From a checkpoint of a small mixture-of-experts model trained on Wikipedia.
Size: width 128, vocabulary 6997, 18.6M parameters.
Training: a variant of Adam for the experts, 2990 steps.
Below are experts of layer 7 (counted from 0) of a mixture-of-experts language model. Rows are named router (the router's row for the expert), up (a neuron's input weights, with its number), down (a neuron's output weights, with its number) and show model dimensions 0-127. Each number is 500 + 25 x the weight over its row's rms, rounded and kept within 0 to 999. Numbers have three digits each.
After each expert's rows: "mostly gets" lists some tokens that are sent to it at least half of the time; "comes after" lists some tokens at least twice as common just before its tokens as in all text. This comes from a sample of Wikipedia text that the model never trained on. Tokens count by the router's weight.

# expert 6
router:513529468498473555531480535482540453494496488525499490538505517547573490472508494521456443478480469552506512482455471526468491485515488481488470460457492482478496505459477512501547499505500519497504485473534511502515529498491516502496548466511521518510489517505494533549502492484478504492544495501526510476491501490477567516503488476515482495502504539476483522461488478512534485493509
up0:521481523463443528491499497511518488515511500505558494483489492500500480534513501491539508499529510566507511475528486493480498522456471494507510496468482496495471497544495531451489539529519488462504467501485529513532488469512467505515511470464491517514477506518462460519521512440504465496517470473509497508491523498548522528494480511516513449501516521524438512483465500510460529463551
down0:504520518491517494484507494484479489513471480503490505480488484482473523506505527489525468527527542517485466472526501511503457487522500484499469497488505473469474505515533478496507482467465497511487508453443525515529446454474459478488559473506498552458410506502504534526488471485535493504505527452479517501505487498462488481496523508525487473509565507528499491518534500489457497486515
up1:453441569485496484515524529480498485487511469486547472493548499549514501542463494489536509490519508541514506460507492501509498491514549505519494510495475482466503514508492501482534519490456515480500530497465464462465553525478498526483477469494508511465512512512489512531501531548494492548512512478505523507486511517477535500478504517518503535534495524512516560504480503539517535471470
down1:465492481548457505548524435526504475501507509461484501480463496438529497513547516542523479502458521464512497543493515492491507515459496463426482492511535495496514561515495450466477502496487509473508455507482477532500509500514532477484477520477466535472479552498496513502489510467489480503477473495507495500509491539516497505512494510506493499523511523510512513524537510548508486492518
up2:506473487502461551496526496505489534500485552501529510482511491500502484512501491468500486510491491489525504536531507517467518505475498531515525519482497434560466492532477457526497518480513538479544464500502470480506537526488477436500479523501496528536505495504490513490486544514525560499504461482545552477460488484530523499473523519504529447478503504493521512484525538506527475483486
down2:474447475473512507562504507470478509499494529508530481521487509472480465445470499497488489470507503473464534514525489500492511517528518505457495481542489523450527553525478505530448497511474526492508494493493469537484473504488488484514535528516498503503494493524499526515488517517532443518496480484511452518472494465495492537487472538508494463495532513583465485480534481507497520511495
up3:497523517514482517489529511516510494484496489510473520524484517533492498511483516493461505494529514549496454475467512486485459547427471510497505514519509520542468508517466497554500483529564505494470467495535456515510533543498508485487536513535506488490519502477489510501510511497528526493508510514531448485483496513450540435464500485476486461489509517486513509528436476517502519488479
down3:502483523501476504527498536537528494513493513471471448474487516479496478525486530544487523480486509532493482485511495448493446513491470535498495551506524508513480500492497539519474531502513550489513480518518535595495483497491466481502521494484489529516476533469498456490504503477501526528496549552545490475508492517537544481511530526520502483488502501534481512509515491538533537496496
mostly gets: " appointed", " becoming", " became", " become", " civil", " well"
comes after: " as", " was", " he", " He", " is", " became"

# expert 29
router:502507484512492546532514540503535482481441514527516525514509495567579465467530472485483462474490487497498501497502493501484488546506473475520518489519492465522507494463503523497507511485496528485479499448511533462487524513552507554445545493497525542468490505510477512523518500469509463533518523477508519476496525517481529483474485483492497519519461467478514475487491464503493482494496
up2:519508507524540516549503542502506510526512491455531479519526488512498491488507485493460470549511524521469544543481500468528522505548510475508493543488507469512469454501466476514501514496535461520504488498504508527510492516487505519509534517502502542453480512541537516504510487499507463530553483506571475517511512521517512538493492519452455465476485507516527473495476548503495491493536
down2:480528528500493468470496486525509468479494518516480492556533538458495524544503501551488481484517511450516543521481521504529506510445516500478478526475478497470490480515473479523497504491491442486453493512530540511446493493497489506478457512514502477475451470489537499505486436495482488526490479517519499530457503482476482498467493532486449490493468518529511452508516521503488498507476
up3:559487534535492505487536517496493502515466505512473515478451469502491469493473484491517494485513503494538447538515445536521493487523510481477525533504522536525482537500536476502451481467537529511557487506496502495480523503511493526473501548518495488510507509512490510521505517526526500535451528507508475471475530546449512516480484503450511539509461482466521481510513495468493524536514
down3:454499505488524487469466488490512496485529519566543494504515497501514479516448486484513512497524528480489529496487500556515487488509476488526493539499488482467493506483560492496471492495487469508452529502508532495526502514480556518458514489499470529493451501518496452474468506501514521516501492472498483525522512501568477521518542529509533476483533527538462509522471482498465551530508
up4:470445499556494517543518540495494474498517547443502527493515477501504465515524469474465507524493494483508478539520508506459519524512492513509526494471465474482503507533487511478487489467494465521475476544485459537485514503474504488519530497483493533492501536500488533558524521524510462537459505463493455515539493515483507487478469500495502557503479446469498514491488479504486503535476
down4:505508523494511495495510482510533521541543542484522543492525494500506481515479502484490503526542456456512488501476523496513523507536527472522471508506505490511478523517474554518509519461483510478584472490562517534532504465534511511497449515496469503471509535510512507509497521518496510473475486489524519517501499468474506530517533490517466442508510528480473492550456520491486547529496
up5:495473539539534477518510476512496490487474510516493441478510486481506469459529504495526492474557472489479545497505523499474496461456475533525482533490516498497500516509488489499510506509539501516482512528503538487491512485454451489527436479496524456506514488491553537441508472528501505478513517553536509557478488530513481505506463531503551491498497483484497496519470518515485513479485
down5:471491487527494535497504583489510464525492488486499519484500492437514532507486494506498471482506509491489493483524467504531513513539504489487495529473546483509534524444508459478443495487467515482498511461492486506450512473522480502501510509457516526509463512487517508525471468491479557483469481502522569497521494484470528502456438502492512490494519519511455514509495474505535487497510
mostly gets: " Cat", "at", "ot", " table", " Did", " Ball"
comes after: " |", " =", " V", " Ar", " Z", " P"

# expert 15
router:454483506506478540530493506516567486521461519502523497551501485570550490540535487464472418479476518487489510503491484493476503516488510508518490537484498500476480509472498507493487470497469496493506520459477521493533476486512516555467527489521490555498490510498522530521495489524459489533478490506503495440502530498478543512498458528468494495501492483490541494467503487498503476500512
up0:505479552473535485482543490495532513516536516502500434504459460510483495486509488512548503462479530538512513494534522529481505534471520483519492511504521479516515505514500497494526537504521555518462496493500526508481471516523450538530545457513530469514512520509553487466483489515495481494540511476477529512484542533540511533519545496532504499509498469524506511534474527481477474488495
down0:485506488440501527494516559522488469533505485540507521515524562513487499458476487448457520543502504496524495486515469468493530460480434474495472498499468438501462513502507472518482513466488491500487496450459494493485513522523474466528454490522530518477513516474482528484502528490485512531501489511465511513525489478473472485503509496488484480501513536501489481476469466452514503519511
up1:527501547507496519455561515500512493503512497478541502524534450502482496500476519476539469484492506491433520513480495514482525485452541484529499554475523478550509462469507503522515495502467500518499484439502510497503523546517489493476541484495516520541491489498509522525512465522528486509536493524536489481519505551526546505467509542480459501519493493514519511533512490507517530482477
down1:518490491473532524476518548474501520536502493522549485526542486531491509508468501450466542536490489492479504500487521498486495446523516505493549464495505522480508503473465511535489540514522446490447546463499511472534518509478509484519505509497548510537511506490556505483490541521503508481517522533495490574498496508519544499512535496510495474505523499467493467523516524464516497516511
up2:544479496491462507515512513473479482518482509491501527471472499514492511505533481461516490498468508480496495513424512500514508504496503493527507511536522500506468484507500510493564479458506475486466512470458530522515487483508502447503501515471475498515457455474488493513479463497465528446500502495514501448505511441491468483475479498473564509521505490479509525459530506547495554455502
down2:501521485484478514521476515525500515495469494550517458522513536523486519523515471485507489497540492493509487535477504551521533512477560482489477525495471496482529531496486471507473503531454528520514482470527485464508497491534505484531524527477514518449529491517508502517490506490542544545507541472500469510533532538487514467527449503525470458480478504541503471459493478503545479474500
up3:492520491491500516488499501504521465498507557516510480492482478515488497492481481495534455471539538503483530534469519520486486528540529499486475495478509491487554482487514469474470522499471509507479526477497482497501531468458522536466535450486481551522500525503494479591470495466513533502537481516503506520479512499497486507546519525511494474538452506512520538528537541535494505499485
down3:572495496505489500484512479555491511466487427458521479532539498472468532505499514466486503490507505497477495509493578473527484520508498488500479476523510476530500472529477474481482511503469520479525505539493498509494498522539500452489508517535505490494502542459494483519507497509553499472527507542568449528494499488511457524507489482506456497518514528514480526505526495490521507495525
mostly gets: " •", " →", "ZE", " entered", " (2)", "an)"
comes after: "\n", " ", " MF", " DF", " FW", " 3"

# expert 5
router:477505509519496550518532588501557487541489464521469518530505479582572478505524492534476451507498494517534527524484472475483525491486503495514514499490471497500509508424528504520531485506484527486482488462508506486514509515520525506516557478492518543497489511511514500521504506521458511474513511487476502468485537506501502504474481493487520467508505493504512532488511490516520474523501
up5:510520503499505513532549495548475476478548517550484454459542495446480572497453520490492509494479525503546512484536515464514510494512511515485516472513494435481501527506467462498511489497459499508490465471481454480498467494524509494528511521482491506498508494507498517541461542476497504506488464493477472473495497493491518485467527523524467506532525495511543521525517514488501476542514
down5:507516500511507473506469498470503497465510485526505492534466484471534518475534495518522551492509493493513496513517483514476515520492472476506512493508491512484501541497537507516448464523500532455499489508526508493484537516499492452545476480504524519500530458500505543531496482511481495401499471502486504497511566495485501509567515497471480513530547509501497500502516508543521573491487
up6:465563490569487501500519446506528497525573474544472511508509511449480509523483506546467524513508501475508481513498489484523454486490503548497491485481501502521454502533504487505552501509499519505483506480488507536509509497513547488488482501510521526470511508420494493549488514510524502500526455475511498478528493452489500503503470477470459515491457483489517484513496496489520483483514
down6:510533552482503516535528574496526506490488469558488532521469525451459509488500501536465490538507508499539543505485530491497535508503502448490494535515478522529499500476520507504470508476496519505478503496499494536483513518483473481515513517486484492509490484533560497483523494482489487436514514490460509531504493551552452494490510533520526490519529473525508536507516535526513490507475
up7:537491538506520504470533516505530484537527526514523516477492495520504466528501507493499495496481442531485462504555519513495525519514514511477533503553494525505548557483525533489478473474462506553504502510536489502485495463514508502510505486506470499476482486570522541478457490478495488474513465510503507481488518532510481507508457477478496494501487542512565524468471496507504540474535
down7:503497517511504492500496487516505476483493540458572510502465498521505517512547512519526506515517519518508536509510460532510529467513518488482494487484484480493423504519521525474495515481543519513491492505498510435454483480513476509533487503476495493494482489464483505493524476575542516487515510470521506480542468505518513523535513497487454530553481520537512468498541512458528525496520
up8:499516504559486482516487482509547514496487474469487493539514514477510493496521486485515491472498456480530482551512494494536491548449446533527494493525501459492477468470526547465493472532511482554520509503514491477479494499499498457486470469495471520500479489497476505469491518541547480513542427509479532516484489457506473490482489476486473496476512498468526510475539509508532499517482
down8:489492513516496509513445506508474494519473517532524502447507523473469493467509540536477487533521462498525503538463530528509500511508522449500503493483444506503526529515482500485457511481532514502567518461519488485481516490490458546441499496527501507493489547532517475505504515499494495481516499529468463547534482498472489498503470528487512550517485482507497481476523455531488505460472
mostly gets: " (1", " (201", " (19", " (200", " (199", " (2"
comes after: " |", "|", ":", " (1", " 1,", " on"

# expert 31
router:482517517497511569509516557496551512494479512520490482556516477592544523467553508516498436521460513507505510470491502486488508504512523503488495497457474494495491497431502514495500461514517531493480504508512512468520489504526493491498537509503509559517500480484506549501518477470473477486508511491501516464485531484490523514536473507484486514469495499469488489500488474521488483505550
up0:507496455464470541476447485461459466518506521545515484464501436515505503494509479500503462482517519499475551502452519482520521477490487517497471518481478475499544450537472491516531524508481505498460494505492468497492510473522471486541511488513522511509478517449523486508527449502513476489484466525535492484517539469505478492500493548484509545548508479498505517466510508514473474499519
down0:508477527499493477544495471548485522506491488487464498484482453463487486464485482509524525462537537476505518501474545461507484514473511512466465516525505482472489483546506521495502465510507545472503526519446488542512460494514504499524499529514523515463513493481480454496537455497438497471498477502500487499444516524502504540515507508466521524487498496487523517522479506532462551466482
up1:544442509508448535490517484504504479479493511553542554536465495509521486492526467524462461481511504529475482474553485483496465493498493514508474460503519522527506516425563506508457470505486508551512497479520517448485485487480484505516476491507475521533490493516499462499511498512457488509489501535465527501479528541521475498488496498470526502494504504493548513512486515497500524508494
down1:475484484487510500469512471542476505467540506478467496476494491496527498483492497515514497466493487510525503460536545503512500512515486451518472491502484552469512473519559474500533487533550501486447500538486519486469486542521513513502487515497440492483524547484437515496470492518490544495463463500523529511500551474465482531509489492540503474534508535519496516524464504487497496519521
up2:466473526507523536517484514479496502514488508541456475492494467502505493513499406528513492494509495491486453521506521515477499517497521487456464504524498524469503547475499533500493482535471527499491546483510526495529453481473528495481548521531518518547490526502534542499528474459509500471522493513493486450527472516492519528469476545488482477469487483476489512505480473514480537465485
down2:475500532496564473515582486548515522504493548516522541478485523495517536515479483537507478540486501530538474510510508468504459499515506470475491511537515464484451467498490529554494510526530445525529502479480487471526513492500512472516536492504497537517503496498511512486530559473524503514515475497525506524510472497523531513505532509487494518473466478490504468506471532476486511485488
up3:516492514473539474474499481461534488501497478575540512488481472492484504507521473486470511487482480515528495448486467562479525482506548547483471503493526502518541471471512504532513489488520524544512517505496484458505466482555488530504476472550504496533508499497509527489486474514499504484506473481472528471481507486493543496482507491458496491512472513470525500464471496567504522504540
down3:509531554498497487498525526517487481489466555571512520486482520514471513500529482538501481530480533532480494496522513530507548507538499510551473483481504526487484515531494496511528515520492499478482484519493521535502500495521443512510491517536484497511522505526493520490543509494507516485509526481496493512503495552535499505460585555463524539476466513500477500459470505465503522479488
mostly gets: " 199", " 197", " 198", " 194", " 196", " University"
comes after: " |", " in", " United", " of", "In", " In"

# expert 36
router:474506470516516552480510518500566454544500524510507494525466519561552471463536487477513441487490509524511504487493471502485540484527513469510477495445477497481464521439517497504487494507494517480470495477517483467551491493529500506500539490528496501515509488489500500526482493497484492474504484477536500508513554488479557481475485500479469500520525498463499499479477481495498455533534
up0:479528481499454523564479508508527488504497513488444525506539491521468476482492480478468471488482451494532469510501483485502509530484485542457478490540505478495492492455493457485524507498483543490491474479458482479481496541503512470529521490447532480508508460489491463530515513466494524494493486511507462501488473508513524468499518460506519527549464498541457498544485508487477540506523
down0:499485490467511509477507520495512465530463561496495483507496470542493509533492500483499491519472458488484500462527518481508498515510518483451533463490521490523500523481476557513484462501466460553497459484516487515490570473521505519495538498509500531512464503505520478490484482510513480503502539539462475542518529529473500507552481525505486463485540540497467491508499552483493476466485
up1:475553494482500489539515509524532485499484496510530521505540495487507489528525474494470478456480517509543522510507469524498461541519478513513498493451527495476500512473530479489419531536506495529501483526519503528518533492457470496522545488481540458517493526509483529500479469506506491530541451496533474488521512539501543481537508502499487511503491482547521549522464513478499520509510
down1:487517432476434520513493506484518477521507483462484461496490524487492465523480518481469564521444486504502500513520466490511484528511467490516513510504468498505538495489497475510534563528475526511516497501505508510478513500510554474462478496515492497492514534487498510521522537463486480527463444493480527492505536529505539477473482503464534514542543462518495475490525487523484503484527
up2:540528506522495542503456534508514478519479511546477503507476486490479487493488538561496476472498455584505488493505507474520536582532494479476493550485481493486521530490483496448530500501472516504450529476470494496523503521511539502531495502501490508498525511480508496496504519516470516467518489507514447502537495493486518482477514509474510469491542475497492520507544472527462514512491
down2:509505520500506514515505450495505511471530510504500534551473498488504514498519550482509505520478566514522505499511466479506494501506545514429519500518502521504482505517458499493513545457543478545488511462512453520489475505460547469493496497464537524509495556478490526519478492522541492480465501488489502489482468477541459534526522484520540509465475470503505476464490505520479514478505
up3:476491479508489492495471526496489515531513463509500479502513488523502501482506502520552509496483460495524544488565476506513434502497493478507527511495463535477440561492496509481532487562492467532496497470491525514515529481489465501473524493466548531465508446508463497503503504500467525529509508512468525514527479469479515470512512506475523481525498480540497476461485492440525491515493
down3:500539500506524513481505541471518508549526483535548467496519515487489506483529500504447513478518487474509512477498457527498432444505478508446519466511493535494502498502496509521484501513535499505528527521536512523497493524501507486476459539469446547501475491523495500480538522486476520514487481528511489505517514470510497495490533447523524488442479508512489504477500528476500564526462
mostly gets: "==P", "==See", "==S", "==C", "==History==", "After"
comes after: "\n", ".", "|", "==", " where", "s."

# expert 7
router:491502522515490547545514584477548479522472512515521511555483490539577488494552495533495446527476534506479534501458468515496498503506467492486489527479466476527514519459522505510517498520473526468500496504485515436518479522509478513478497463521525533508501502517513510532514518526486480499464490481484534504477527514504527493527505499511462533505521505473514495497491495531511489501520
up0:548512517460490509497523502480530497512479529490490471480485493512498506500469518549454480495522472530434490500489530509492493516505546482527503469498492500466500511479512444443542482493518504492535506489540525455522537442482507471473520486504504444522493483464523553506510531489510439508510509535461512500504509524530515514506531485524493523513487479483488499534540507498458506481481
down0:518511472466519523509534516498516460517517523500511544526513516477526528491525495485477511552508482484498484442508527469497508515467463463477507519512468535511464514497487494493518507508503498509470515516465486533461465495459451487494489493508530482486475505469482531447551466490509523512505487522537529468514513504468466524506465483525504493494510507508412503464502494508552475456504
up1:509500510475440490514484501516500520512538476529480508483510502493518528474498516523512492502440533465462539509530512499470496489448551458485474533539490478497538488488489454482506523498490473530525550500510519505504471496495518518473464470525505498516516516502494524532472500529515495471507505533482521479537478482548544477505562522537489468470514496477521482517560534501527500502479
down1:515503458501510480490505455519487531480491495466509517509489456567485512511492499526507505477494493511472523519494470506518514512500487476540450525494474551496478481517521477515504532543504514483485500501532498535521496526484511527532506518544509518507513482469466492513435507518504485421479504479497470537472557478486528483561442503489509512502486502492490500466487459538503512528517
up2:548469456513508509513541527517517506495471491512476538507510482493512439496503492478442490488518482487542516499446482529523443509530492526444529525453485471518497500508501484464466513511494535511514476535497459532504496444515518498540459478480537512527504475539505493501473503490508526486467501494527508523512516489491503491496511542512492462545453471500508505519535492537508514490518
down2:486528563480510540479495552478528521490509493531493481505495533459503494535491514514470518512523497497526436494478536518492474496526519485463471497511511536515472468512473447507510530526507502465501479519501543525469442520500496546524531506503470479526496553518494495510507515531504520539503541532483500487529502488475457517491492524524508515468486568503498505501512514488518502484553
up3:523521470541490516515506539505560511543495495501470512509540533498519455497529446479519511513512486511503516500461520500516489503496470472483542504516460512477471472485500502506479488467461460523494490497527523530471522475512496506495504483461520535442537486522547543519467490533547480495466508503495560511540451512520474501503479521489497521497496469488508526473534498513516544473512
down3:516530490512461472512527504512500482555468477513439471521513535530504493473486473492539513501511512456504491476485552488482563498490472473509501498496516501500497534533490472468487500500482487516510473509451527498467508530489503548495514517516495532508486530477466524512549509459499517525516533569508472479520482496474507519465475488528486448472490528479506495506507520469509435493512
mostly gets: " 3:", " −", " 4:", " 2:", " counter", "°"
comes after: " |", ".1", " 1,", "-1", "7", "9"

# expert 21
router:480488485498520557503498521518530494519468525492518525537516497563559495478545510500498433492486512535464518470467442491488526515503528487541485503461473465483483543453521510494483487457489527503456511489538511467517501505508508552486533488496515535495477521480485518543510509520503469505529488495500537510503555485477521505498455523494506523482486498471493523502464489480516499486501
up0:536511502527537509488476522515481500487530516524508480485525543495492485463495522529523453500507472554490561524492496495503495504555472483499472483501434539549505533464483492529524494443521430481496478501464542529498526504535492524529473524508468494491473515523511503483468505510464486491530508504507524530508493501502490523473493478479479512468473498516530496528492468542499532484521
down0:518549508520524501463521469540504516510510519448531489482438492456534507503529482518526509507509508533507518526501497531508509494527470496495465510540516513519467539516531509467488505508501493422509528505535547508484463495506505517514499472456481480471505531485500471481511521527535506445512492504520533499512450492502472473467487511512478490483499533480480495527533502558515552486507
up1:491450507547526495501499508490465526510522491559507460469520445525514489499529508528481465437519515513449452499476509541507498572546564519463468505486498477496511512481467493510495484490484479516448496521534485510514505503474512514543488479517456518492491509480509547540483499508512519522508491481469508492516498477482509474510541450511506484484514489501471486479478503503521508508498
down1:516487516512524489452514505551483497531521499528503490508439496505462461479502508466465497479486549469474534497497509521487511479491518480516509502519496538526512474533508513534504528546548506546489500520510497488520471493516493463460474461470516497499450482518508531523494509489482560505493484488495524500434503493493463548466530498478492491521540465497460521481520513466459533495494
up2:516511517504487482510510506551519447452509510485540504539487488510512502488487502485478489511471525526507497491495482532510530455472477499497499475531491574540485509489491482515492519531559519502530527522490517510567560510475496475510515481467478505525514483515490481499473519493492497561517517512509500491491503509486507504416507498508505544499491525458485465546498518497488456525460
down2:534490510537506515502497512486487482476498537495524499500526490532514528496533470486489446475501494495481490486531533507483497496476494495518468462502458500542494504531515475483518555602500475539477482517512495484485522524515514471465491466503500495473484526482516521476516504507436557547484488510502477511507538455482522494526533550516482488481525483489514502480493479482518441514497
up3:511510524453497513488502485493537485525458478492523492503497510516559535472501446512453470501507481532507456498501474479496471502436515500493525501490523492493456494511536494477522512495507544493532503489490496461502473512443500523480482476475469496490551464496477560484557536503515502486530490513502482490480508528473510524491481465470519523474503504467453507551534480525510496517472
down3:519460522493504518539493497491509496489539500518507482530501499458459486552529496506459513440503541487501489479518445470489463537464520515502438506528503514493475456506526487509499528533505530485470493518520509502509500492535493449487482506479476469478456514511495545537500529507489508492479481505487482526503459479477476553464543495515521490461499476528505497499492445474510475538485
mostly gets: " took", " went", " take", " get", " taking", "|---|---|"
comes after: "\n", " at", " |", " to", " with", " for"

# expert 24
router:517469534502478553495496519532549501535489516483549518528504496589563529514497495486527422506481504541496548497497481494480508522497492482491497499486484501504464484467489496473527469513517515484460482499499529468581511483494535503475540487502503520501482498481490492512481480506489497489478478512461507477491484512484516503514479473505498510524509490447477492488468472467502514529541
up7:523503478460502521502451515509532534506431509498546495502504499535485509508501491447512502484524468485497485517485464474509553527491488489526515489484488505513479492452452495481522509465462431508456489491473517506542522519489515502460511481482477505511484485487441496524507514535461533534507477551489515502534499523515539472464519486510482516512535489531495513477497521488503534460521
down7:519490507500506534501503492534558483497486529500516551535498473500508509507490474532527511497500508482503493508488507488474446515484491533484495501531496499485483505492478547459556507526530466495525490532531512478519454518573524545516495511523518468489525542475499538474513506504546458503518468475501512500465502513483527513521520502520453491552519490518496467506490494542472476459553
up8:507576498493499499475470511504518478505526535527530535499491476501508516500505518526474490533510536468515482535472480531560449510519468529474504517492518471452481527502464555488502515495478488504516462480482498481499472483507503517516539518466565490511530509497436533529478500489537487475477488488462539520511513506477533514507471513500482535509521496501493475518503437484509524512508
down8:502522490494482523477495498503522523487514499441474584488466481510495501520546530489512466506471485493527491482475517528541502526504489518490508499472513521528522455553485501500506492496511485538455519498499465511571458494472505483516498492536534520517513503510486469481443513544516464503504493475501522471480559527474518497491519486512438508501484505496495509524502463495539455501488
up9:506494491480466496491498512530478527462455504506524486529437513516529532477493503483512466515487517462506513488522496458487473512475494479468509512511508515510486517522481495428503458533507459459548504464516469495540529507507503499462561469504520525482513468523503512543495519470521523495489504510473476487538485499475501502510483523496542513518501562516539477519503444482547517510512
down9:542518500486468558490517506493477510509532483506514509516469447520477536503500517544502510575505506524515521525472526532534498522481537502498489478479481472457475518506496516473506530518528516558513521506532475495486476474483501490472479525511505489495502505520492504500487511451495481485525507498443505469499519454520518460499543505509483433534513519524500491568487465489481460502497
up10:528521471503515507492465516524498502498421513525514499480558500508510515495502507481464463532536457504521530519473502443496474508472508466500444475487493479528505537493498455481514506478494527457457466485468513473545494527484515491509523499482479498482515480479488471529491540524477473518503488527505491516481508456487476543531536498466475498528519473527505511488522472487532482476554
down10:524515467524508508492465524494560506516484514474543486483475489527517518512526559484517476496546501478521504461459503520477469533563498571494462482508518507503503500498466492493485515511528493453504458477508500524492471498507486487514558488501515537525535516539480522495519514550489496534535478464500471519535502501509513507488513479489500485500519516531492530544482508523467488504554
mostly gets: "|---|---|---|---|---|---|", "|---|---|---|---|---|", "|---|---|---|---|---|---|---|", " Coordinates:", " Historic", " United"
comes after: " ", " 0", " 1", " 2", " 3", " %"

# expert 13
router:472487535468516541523511543515534474588450556514513480529490523560552495538547495495514458483507528504523519530515477493487492498489497507493511515460463497486495489458482463509543480510495497487502488453488496493541509524503478538487512484538492568485506522500500528496524493482477527490502496473494508451490523479506520479479489492504487517494492489476515508484509459512517489467516
up5:497483487529515498455520514505522483483496468468532473500534515498523480461479522457544485501509519480471498495503476513477489478520486521513517500533505507507517486466490480549536491496532519466455496510517499471525507510491474561502503460523504544535487507518494516491515491513522535485479452566507557518489438519510522528493504509469482474476523551545532535517484528514476515494536
down5:499499518564491476478548511492459520493506495502520496487456477514508503536465521484496512469523476540555479477527524502458512506502510517519486461479506458530485476478504450495546480457505525488481495509520480485494517541501488471510508515495506507498470483501518490493542494473503529488456488447516496570504491509511501529532499516516524501504565549440521491463508486469507489480502
up6:523535554466532513530483478519516482507553517493504512529495466492535500488530485491493485500457416521508443493498530481475484482487516458493485470523504486493514496487497474530515464482514470533473499511505550470473465512483470526473488517498509483522465487485506511478506530534500448488520476539479495506530509508493499489507462515485519502502538545512550538507479562503483476496508
down6:501535508496517482523522522528525540491493536492490498494483479468523558488533495529501486526472464479516488558491527504447514487502440489497491495477515496501482484520515505531505442535488469512505468548484494469526516539506507535483508538519552472511507506514503469505477522468526485460512454500477498490476526514534524444503447531489502490508524493504503490479493549516500491530547
up7:531514524482440485555504498492504465494534514542500531521495529508489506500507513494486485462506495531521498488497499552475502499500442471478553531488548501520493494466500524523493490470504503546538503531472498515524506519502486527501496502512476529474496509515538510503469490513509486473489483511498544455526527496487484470468460458477458544470500544448497446525535488474532511514516
down7:512512509506515500469554531531496497502477566477506501491537504491545517486462527481517540483500519519474549470486508488520522510478538463496483484501460519465489541472501532510514481520529504495500532498495477508465470455519494504550512515493505517460515538524462501469530545537496519470545504470537528508540510496488487492525488485493550480476478499479489503523542521548498507500532
up8:504487499462494516472518503538481495496465515490488522522510467519490541495499510476473502508474530534478480507491508509494467492465506488450482471527483524552491473518513469520469525484536517490557470454511510452530507460495457460462518513496492537497485483485532577516533500474526455466546490467494453497498461489498516494516490471529489512482511515509508508457542505508476488515507
down8:491457465507505557446495453488524513468495509485511515516491469549475506490467478475526513505495533496506514457503519527444515461472507490503489517532509502539507489479529461468462506472541497492491479505545477529472501511514546504515507482529527479511488491480473537529484553530485520519482516463491471520502490475508543496511514527519456490497498484493529492439489512519493462540475
mostly gets: "J", "H", "M", "S", "R", "W"
comes after: "\n", " S", "C", " A", "S", "I"

# expert 3
router:512498488511508564528527515497509505513469529497499522566504514561581488530527472513513461493501500489483508511476457496474518490492495476489535513460475465477493481456497513493518499485476511471493490461500523475514531496503481544533566480495511539500511491489502523517511491481456495512498431456473525469487497507468551463478489504503474472522500487480479521486507484492518496512486
up7:528500485472495497475489515540517504506521506511487454508531499500504515501597487511486487490497471466503538511506515525519492494512448515548513536471486512505511526463462516470459513556455454496485502513508484565497525502509489504511545499498490495523484497494534515488480474515493500479488491484503527501476509500553529485539502504500497512445463505533488446501538455478544501509497
down7:485490516466495512535478487514543542478484536482472462499495564467518529477514490472477471509457535545526490513502445499506474528515508484509522480507484458510477536480480480487482451505515484515512538502474521540506527492447467518486512522502500524485501471518514550487504496475483552518514468497481456468463511514520471475521495500515495490472488454523477515531493531504529499546517
up8:495471544493483503484534505462476477516527523516462505512495453495521523492578498534463492488469527511507491512467466527517513501542522586486523519512489444491458451494507527520557507466495458481535493487511498532482526464497504480496543504488500544496459507503480496486491494488499500504446492506461521495522479504486501478490502537465481476507499513487491476512500469494520516478495
down8:502519522529511500534506510489515518518507488498489474525490435540481522519510474502496484516511491505491509464532465485497473472504472487466485457480484510502533512491476532495507500454529524467467491449504510515522497514514515495561514502508463486472483472437502450490483476493535506548478539446516552532502490531478466490478525492481512498502541468492465517496448522510539493499463
up9:516526468492535497495476531511515515485475488523525486523483494537496469503495529435491480515526502509490513474500515479513497516544500499507487486456486459509507511503459473540517573506516502506435496471449517484515545477516516482471527472440517487496510482483422479529521521516482511478532493515513482526471495486488497473513501497513446504534521487557492509500514476492490522467518
down9:538508507493514543510487503487478522554489468494509524539492468468525540554537545511495501498500521444489508500512555530484446534550506517495503529499498525513479515470505501501485503497486488482516454482502479521484480510523519513509531527472478471490500515480514511534467530501535473552521460490496514525500485491514468519480509534467444525476498506537451485490506497473496499474555
up10:510534525529440522487519500502487502495500542552487510509490526508500464498513519493538503460448505506496483521473540495505495456507512457497462546513507497470493518477510526500479461490506524469517500524509504472536468507535453550535516511529458496497522452486474522500504523430495488538522505501480539479484534517532459483493493466501500497491535449489488502510501528499478549506494
down10:487550492529461502535495420476469542494529507519505530529507480457516447477495482499470491478522464499497507494472484473499458468533497505484471499488499490496468523520477476474545517481468507469473485509501505554493516456494466507547517508551487530468513468501491471527522484479488518533523503491489530526467469480525452482525510486529482505516502491502468540505523510507480497526524
mostly gets: " Length:", " Elevation:", " were", " was", " |", " been"
comes after: " ", ")", " 0", " 1", " —", "\""